Weights of a small mixture-of-experts language model, trained from scratch on English Wikipedia: a shared expert of 64 neurons, 6995 steps.
Below are experts of layer 3 (counted from 0) of a mixture-of-experts language model. Rows are named router (the router's row for the expert), gate (a neuron's input weights, with its number), up (a neuron's input weights, with its number) and show model dimensions 0-127. Each number is 500 + 40 x the weight over its row's rms, rounded and kept within 0 to 999. Numbers have three digits each.
Before each expert's rows: a language model's description of what the expert responds to. This comes from a sample of Wikipedia text that the model never trained on.

# expert 5
Line breaks, apostrophes, capitals. Single line breaks in lists and tables, apostrophes in names and contractions (D'Anza, You're), and lone capital letters in initials or acronyms (T.H., BOAC).
router:481569522450498463576512507556489479548477564498503552536508522456543454533564539509508426489488427562472509490499491430531534462502505452515469468488510491496412548538426507503498470547619445546502571512543518494480535520545486503531454540469507560525454502483494493526582515445508554571527505501518581474472544452548448558524495433467548414483507459525477516491486494498467449514567
gate2:460583494504447494540498472442506469503549524456412555445468520524434485511538452564568550442472448574435504495462550469477542457436457496534499596523479535522532442553517453388547483457552525501540531487446531531547467480552472465465503589543471478533532473483524538521445505517466464470463449520535488536483469460476514399525497521488467460483500535503509503490498516496443516500526
up2:496470464517497465516571485463534468486531478500545514502560474478522428459502568546538497541452526470424515522508471432542505433519516506573468526526492494513403442550541530477536571520507513507535506461527475557500512531512576593480530470546521568557461433450490552496476442571472560480521550586534518497536519452435451519465485566413464487507561455465517522476537504528475510517510
gate3:570546496480518530517446521512517538514457501502531527543461511561451527464449488515519500482510475430480465532512552447467504481495488420468531453543500397533489587469556525526580499443526576515500487495546494463516460510585510444484570565415513505489456493461476548568507436484528500418480516584427537532514536509506466482456456521543495477479518549422529511560460512447505448507514
up3:503488550522463451503487516525455464429549499557512478559489501508461440512475452555589510499481412500522540543495507519485519483555490461528493541574441471500437541513539581526540519466477520505509566487516500475499470481557520529492500489480572424543533500516539419471448426488502510466531439488436547508470552570537467502498515595469448592559492491489532540530502517496496519619481
gate4:481481496537547478429488403488501519422538464450467488559548534453517512505489448506468475471554527500498521436524417534451520497496495462439474523540458585504544545530524473477569570503541523440514509535454566521453528516499502532476432510472487443507541445532494463467475537426438515467451510445548482588495404429519509424487491503524456451524466539529540470500514505473503452533446
up4:482473557562458467486464427518492496485470478509460459503526464424473535500530548451446546459540572541547475467485568470550557544551478585489469455536493496468472521484468559507500464531418542472571422493477540503525502476494504563419541559497473477546458605488517485482429472544497460526488489539504503454492464503468447447510523476522488420508594539491489501533451454565478511513538

# expert 6
Mid-word common syllables. Middle or final pieces of ordinary words and names in running prose (g-ene, h-or-ror, Queensb-ury, atom-ic), and capital C beginning acronyms like CBS.
router:479508495540521515487503500571497505494477539467478482469536482564522514539546498519477493463501424461424536484435563495482448527457484513484564496522525535473495481503489529443568451535466519565463517525459488464449522506517464500558532523451543496542506520526486650561506455431475439510557460493493467468495515504536472503457519439504489461591503580593492442510476594477549430551470
gate2:484492430563513452497567447461510482530489511570505484503460520434468494503481526508478533454530607473489479456451559459434503477505458519482598501467453522447468476457529443536505564585486521492559482507547441520518534487548435437471456501509463513584494469477489487465482457448534511559478509493461461482430537487461536447439506470503478481469555586465536593465463502483539485452472
up2:519501541477439490434534563539505554499443511476592548483407492471519495438469527536438517524458502492496443488446504518465512472485476515479505538424472494515470536538484527472479462535453551511458530467510564441530469488563529485612473450452361507518513486535567481541511450430458501539448498450536452551487453544508547502527469570538435511499489483492506524453512494486489471481558
gate3:514478562476517487484507517529555531483431541473472520491552519481555497488569494491559502506540454434479455468518415500483536427482563544502537491506512541501529537575487486526554474501483485449483495469523522586466446472498497605549458495461527444503481523451501481508513418429532499502519548469532519495519563537509642421513442483470513443590496474449527511514463570536524511523482
up3:522512538528514529533533423446488507488451491477433510458513555454505546552528507572484478505482545514531446539521501471541510540460460442511454469569502442561565486475445564501516466502493510616490493522466476485511544478505525378429511528479483541502507519477408468489511511492487548470480527507525490503495566532468499582455540474484512448522480534445485488530462383516494387541508
gate4:551528428528472502512540440523519544521490560554510496470546455521481541553493479485452551512566508456543474507508521548442508578505550446570443548491530516489477539507425502496417473467425424499488525493483545461445529537515534507470426487490539537465510461521513502536525500466486499495464534529508505540570548466505597488530551447407486524518483482554487470443498600545418559501513
up4:559497570534489444582464424411480451483501514439427419557449530483482485489492526529448519499488543527501560494492507434587508471481504516504517566504518486496402437438521577510443468529546490474476536497500502506553492513477486537457470435491456469500531540500513493526521454509444503401501473506512520462506538507461490511597554560515458486512532554560488567504564508539538482495548

# expert 13
Clause-ending punctuation. Commas and periods ending clauses or sentences, closing brackets and quotes like ), )., ", and past-tense endings such as -ed, released, died.
router:537527529549510444544473490519467498523516506479437462534488496502493520530490492519444483496565461539439522452523484524479578468517422442569514461526503516547555488447477522366513531493504495443536486487499562490546486553542512490533405505493492451492575518537569490467534521520548458533557485512483504474528501556500486441437544534549450556447563480551481453483532543583462459409515
gate2:502539500470553550590525493501546558501490414453522476547487465512458474575494485506524434490538464498469532493536421433438432480441494537493492550512538493523483513479567523496491581508458500409580486502489491538543481552523550420475464497597508420483441483486564394470449502494459471538555492509502477526489535513447486473479508503589496521529473540519467511451482497509464457482481
up2:515520499480472531452497492539474528466454480502521562516599458499538573452544487459462498444540438484510541517471498425546534479520476455449469419532513428553518530473502451501467529530485492535494460546549531462479471484513581453477466579479463489558519463496462529509484489486578502446473578486490467463485496540541476564433446444506456485433470439476445459472488576568498477436563
gate3:445504518479539521591459503557585500570467457572527497582501464497463496426545503532436494460526508532449472419426434477478522482516496514497551570492495460442619499493454444500532474478501516461522447520564465539434513440505527498466545449505500444537514530466506432508556508488539450506541553499454460524502460501549536508459545472502508514566483523469462563463506543529490466475525
up3:550537517528552568545457461520475559525520510547520460534479447483464444473444495545534524489442517556440498528563512454552448499473511503544574547632524562464458535535543546499521516508511565517519514580530504518495513550530551532434487592520483494537477464538460524552482400516477472476480518461486539484553515523510458474495514480437441512556486506484485521500504514435478528579430
gate4:482506459500473518435504524485499475498523502490481538502472564530434522527473486505493438448548510450553495528442528482470431582541500453449518463508484511555517539498427487506500489525521515566483525586467557470552516442538551494476419477558517518501457401550544465547496522594589539556428456465528467542531472555507543540501427498473520533545559560493542531499453479555485520466510
up4:550497517465496551487437553522492473563481472454465542431549498483573501524497508531550500492472439441599513553577480522536523508412487463495563459511533467499491505458520449504515441507450499500516436611420457482473529479466472515485492503440485534494451565548508479446518507528487465474407546541538486574469518534511505528462519508462487478541455480573454492447479531455461458552562

# expert 8
Word pieces in music/film. Word-internal pieces in album, song, film and award text, such as P-ict-ure in Best Picture, R-ating and T-op in chart tables.
router:583415518478531506479509524467507493477502463495541526488486521474531513510520504547547585441406513517501494532493460546525497558468551561445529464507501495506454468509485497558491499461493470545470507523525510477425454543411513510539604442422550449494509459455501469571434540539408491440472510545510555508454492519498514559510487447459515423461556499517435500510508544473567567529494
gate2:520485400485488501545554522477447513488549469557464454437565491480494480520457471555576514464483474420532517514495483499460509456592456525453489459530544463530479518518446470461503427396497529576429528463467561428506451444518511525505535460463520466502490472507525537480534487526496472556484467590506523505496521562447558535474495545457452448483513458444460504518486516524462549454426
up2:465577468489551454495538467541492464529584502470546532571458511479553486556525442468462502564499542463479455471477476508530549499482462489537477526377498495523482491494513518510414499533400436471490519512503582465516501476493498449475499561461503517555468490527459564453477440523521517502465428527491444432524491514441505542518544442565509549509477505525503444529535526526516535510625
gate3:441514499468461497458572526505440474464523516507507555532515517531493431516460502489532482493448508472503542478500508534484505463608472507530479536505453449559485575554472500530577502515459502542444480483520457463478405476427493535458511442480475529398484545381493476554484461545469570398494531537481617464477513503497467500500495514515524486525481569509518506475497573508505438489480
up3:511489556525486442494549520526469522493487473492441454500518496511496478445518437520571515527494444435485500442495493523512491482487529517474509513537473446519477468503452483567511530522497561464542497566440495458476518508481518452537515489476544513420512507470442499601510484485445550419505564487443562513418496568557555558456537460501460552362509481548449496544561524509464518411519
gate4:571467525475527483578476483520538484455540525506446494512479487538494498605466550468505478568499552509495525532533492498465505465496505503534583562536478488466521464466492516505468575517554501558471490447509490464476484527528436521595536449491455392532406509527536419491502548562501527522465505540494588496495459543505531494534483520493506408563520564452476495544483539539464588472477
up4:510485415498512503499485497508490524517566423546504514549516482650538513542452552466478502484512466576497590416479465486496508477469515555508488547455504499479456513528467517513577553507461540507439507470463486527513535449507601516518496525583500540495476524505565489520452508485534450513506467562524470517496501490495531447408485440504560530508554539477566557542460467566515522557466

# expert 11
Foreign-name endings, paragraph breaks. Vowel and syllable pieces in non-English names, especially Polish -ski, Vietnamese and Spanish names in tables, plus double line breaks after titles.
router:500547507411565481479430527514496548510508515493580471412508465435473491494483436417524551535499467504540451553496443510545544526523469506545519486468451466541506463460490461567456426490485538555501521552554472537447463510564519495476552517554561580557486496530461505478510515429435458478449453490494540516475502467490507517471486565524530545475463444479536446564549479435493464562519
gate2:469494537486532511449472506452516449424380447453495570462512478578457537488545572521483489498482457541549516502508469533398519491572413502453551539509461484552436445475462490510418475503532494507535520519493510507538460500545490498455516456555506530535489500522477539543457418448475528539545543436558495473497466500495536469492458538486476501411443441542553481548545522539523515491489
up2:469520487479551498556506516458570449424561463519447468458551497577477448527535572457529502574526340490451491471502410483441504451480522429526484491507539514540564534506444457493509481498557494482490474527566477496498517489555465463528499509478538510461507516518431468529498528500443517478485498506484567525482458498470434527462477578503536432481535511441538421548454505476513501502489
gate3:493489484476493475510520570522511514480434567485515501514504568389510545546446484493499524547470506499458564540524516461600452466470485587575520535482492542551491551428544431531486506489532456496482556520526476529493533518567474512503556543516528446434490525441518535514565491552459481463513486503554477497478535467522479456464468482440508502565512520523593465512541561456381495524484
up3:544508478482484487496642480484486534494519492527564541480500456451527561543492531501534558452542506447441495569509521454514541523505507473434496525488450514540437464519513513480593578539459486530527546503436525500505509562491528448507486425503486587517486426469515485537509564522527490492567549548492462487471506588464458465498504488470539491460599426500524545512460501568498491435523
gate4:522519498458489486518510538474498590530519488544512437509580499447501510514529416458536400564468472484464592524449559496545480467500570436526528548568451495551532474430475455535483532509520525482481477501479491480502457516487441510467518441513590498478485508533535568488520528562503513452469574432402551505456494437467507446510544511547465438521439524523542477533531491495488505538539
up4:550499461548482484549484540473526482504567503600426516445658536517440439475527466446497410503512487502445510464532510477526498523500487465499560527485426539527549455496478461531551539510503473486492508428549505548513473558514453539445476456553483494471494506500536538468494473529518503464501516438543564534551599483514487521505592496499528500477534538508512500493529486506470587571526

# expert 15
Table cell separators. Pipe separators in wiki tables of election results, sports rosters and census data, plus closing brackets, semicolons, percent signs and table rule lines.
router:492517519448438503437526526505504537482535522512536560490468492489471563488433522445510550534540493553525485553563458518555473454547501559541448532480543478487584427418479545592503438499469476547478536456539444515545555415466517541495520518440505547508444518529419509406520475503589499499517452527526484507507468467512527536540505462465531497510542454528446483495457594521467519523496
gate2:479498432516457457429513502512481489453403477470524494485518561503560574450494474540469512492522482547461507475520529491496449418515519482457488491513487478541536498465439511471481480538438570456492443431579507518532491466555476469499473475552515576603522482592570466498492416511550428513561447488440495507571492539495516497484458484441462491504524490503434520597474454484516488486492
up2:440507502590520520423519432422483428550527461467456477436517453467486393512517495509403516510536483507591517527507453534535472526503452499526515464468494518472475552508485527508476546503475475468569547491449439477518496602451464402496474499524450494536477474471491461538456512505498464482506461534499563479457481524511464482530496547582461525494480428482550450430479526537520446479530
gate3:481527435462486452469495518534570500459507513529449511479498513472493498520459452388536452564547443515519572505562457440540500530468474457522539477534487566466549438451451434492486490515470512449513432479544429510473518505512490465498512544568581474504504539469469485482522490417450562569408475506480515447464477413554457450472497554535520503486515501500494421526454521514501486571507
up3:471573446437560533485549548494510545511473533503465482442505447472499474522482512442513508520535415508422546497539410477496466528552494460513481483492557541442497505494504466471493519560511562476513484568509450525522564508483512484468514484540481502513445535568507475573485466423448516462457518511557510498476447385567466498457513508457533488530440535473549433545396423510523498468502
gate4:518542556434441547535545469552471487489528508538404617563491490506507550618469551536494494506430484519503532482514521501458522474492456497531456443513536508443532495482525495504489514481422479502479492414517463499523453475443457470497513430415466517517479601512529555488460468529521450466537445528488490462481538482526541433496472477510466412512504544513519555529463442448454527501497
up4:461490527421487535526495582472493525562458454586497489458495491480514566569480480549494477470432540448475524508490550420506489502509490477505494507408539491471493525521493523560466435495500482436539484461582583497476624473533468510405541493503513527513462477502495536474429455523495477509504484483461443477450481466515554519561536568441536519507421548521483523469481495474451433536508

# expert 12
Digits and number punctuation. Commas, periods and later digits inside scores, coordinates, years and attendance figures, such as the comma in 6–3, 6–3 or in 43,512.
router:496511499463492517504487544511501529512570469557560529492493497558562505515434405435500450474546411479545539557446548452493563516523439487500483538469474471453566586520487458534513554464524471413563511531438510492542451482555486529491401499534543539496426508507517472494505515511510430520511499496445475514496533439496407534540487526445490482502542384474526472504487527474524523492522
gate2:508536484487505542532486540474516474513446470406447476509523508496567450547527499493533493509506477499527460465636523566491458543436515426526458522588415466440524470508462503503556413536534510459455441533460553426465519495469465506462492487532488510432469425440465470460443511494506454477485501451421483500554523450540549502452420488460504507524504506516514470494462529485503531524438
up2:522462519487505479513509487481448444621464484424534541447478480491513589508438518507472516442519489473486491546473489456418454460465519517483590535539483529576513499548495490422547495505445497565547511490514525489567531479428528456516484490409551522514550522482479463543434470528484485482493504509523544529480506467467547453530526480591446468469403478516455488492515523423463498490575
gate3:517511479490490513516470478536449507516459523488506457510533467509498499510544421528532480504561499501524431516486501606496525495480496446452510492473470405525498469482552482460469478475530466504509436503499512557484589543418494441401494460517469500513474434465464574489506519568515515503493515470421486526509530490541534552390493496580539539529579489513497459463533503610426510417483
up3:457537532526463552551457505477532492529456494537504394481497534456522558498527504451506485503542566490482417510491442464486556522539454548515502483415514499456515541548524490412518430523452512442556469497492527488496440523496504504439525416486550559433519466459467582456512474488584513553500564519603468569523499556468528529503515503509524509548477482518539554505471505488430439521509
gate4:457456504486535506483456551483439517540484454474538432534600486382446529444511511514529405566544520480500529475499486507519562506514510462465478529538524511516526485446495507535511493519479474440534526529573485500478541480528508379502513565481522472462514483543491502475591506429518521514521553542521512498460464469492427546495469513475438496473434561493463508476536536423609518537493
up4:551488508414492462543468561548470520514508402510513575460583486515534514555534428482565475537510564543525522489551514523575513490474541471468500556493549511540459467559502534492479480551545442505536564521573466492459494483492524523546469515511441492482526509509513471511504586509477585499478512432479478570481368576528507556446465493510503546505459547515496461442512472466491497502489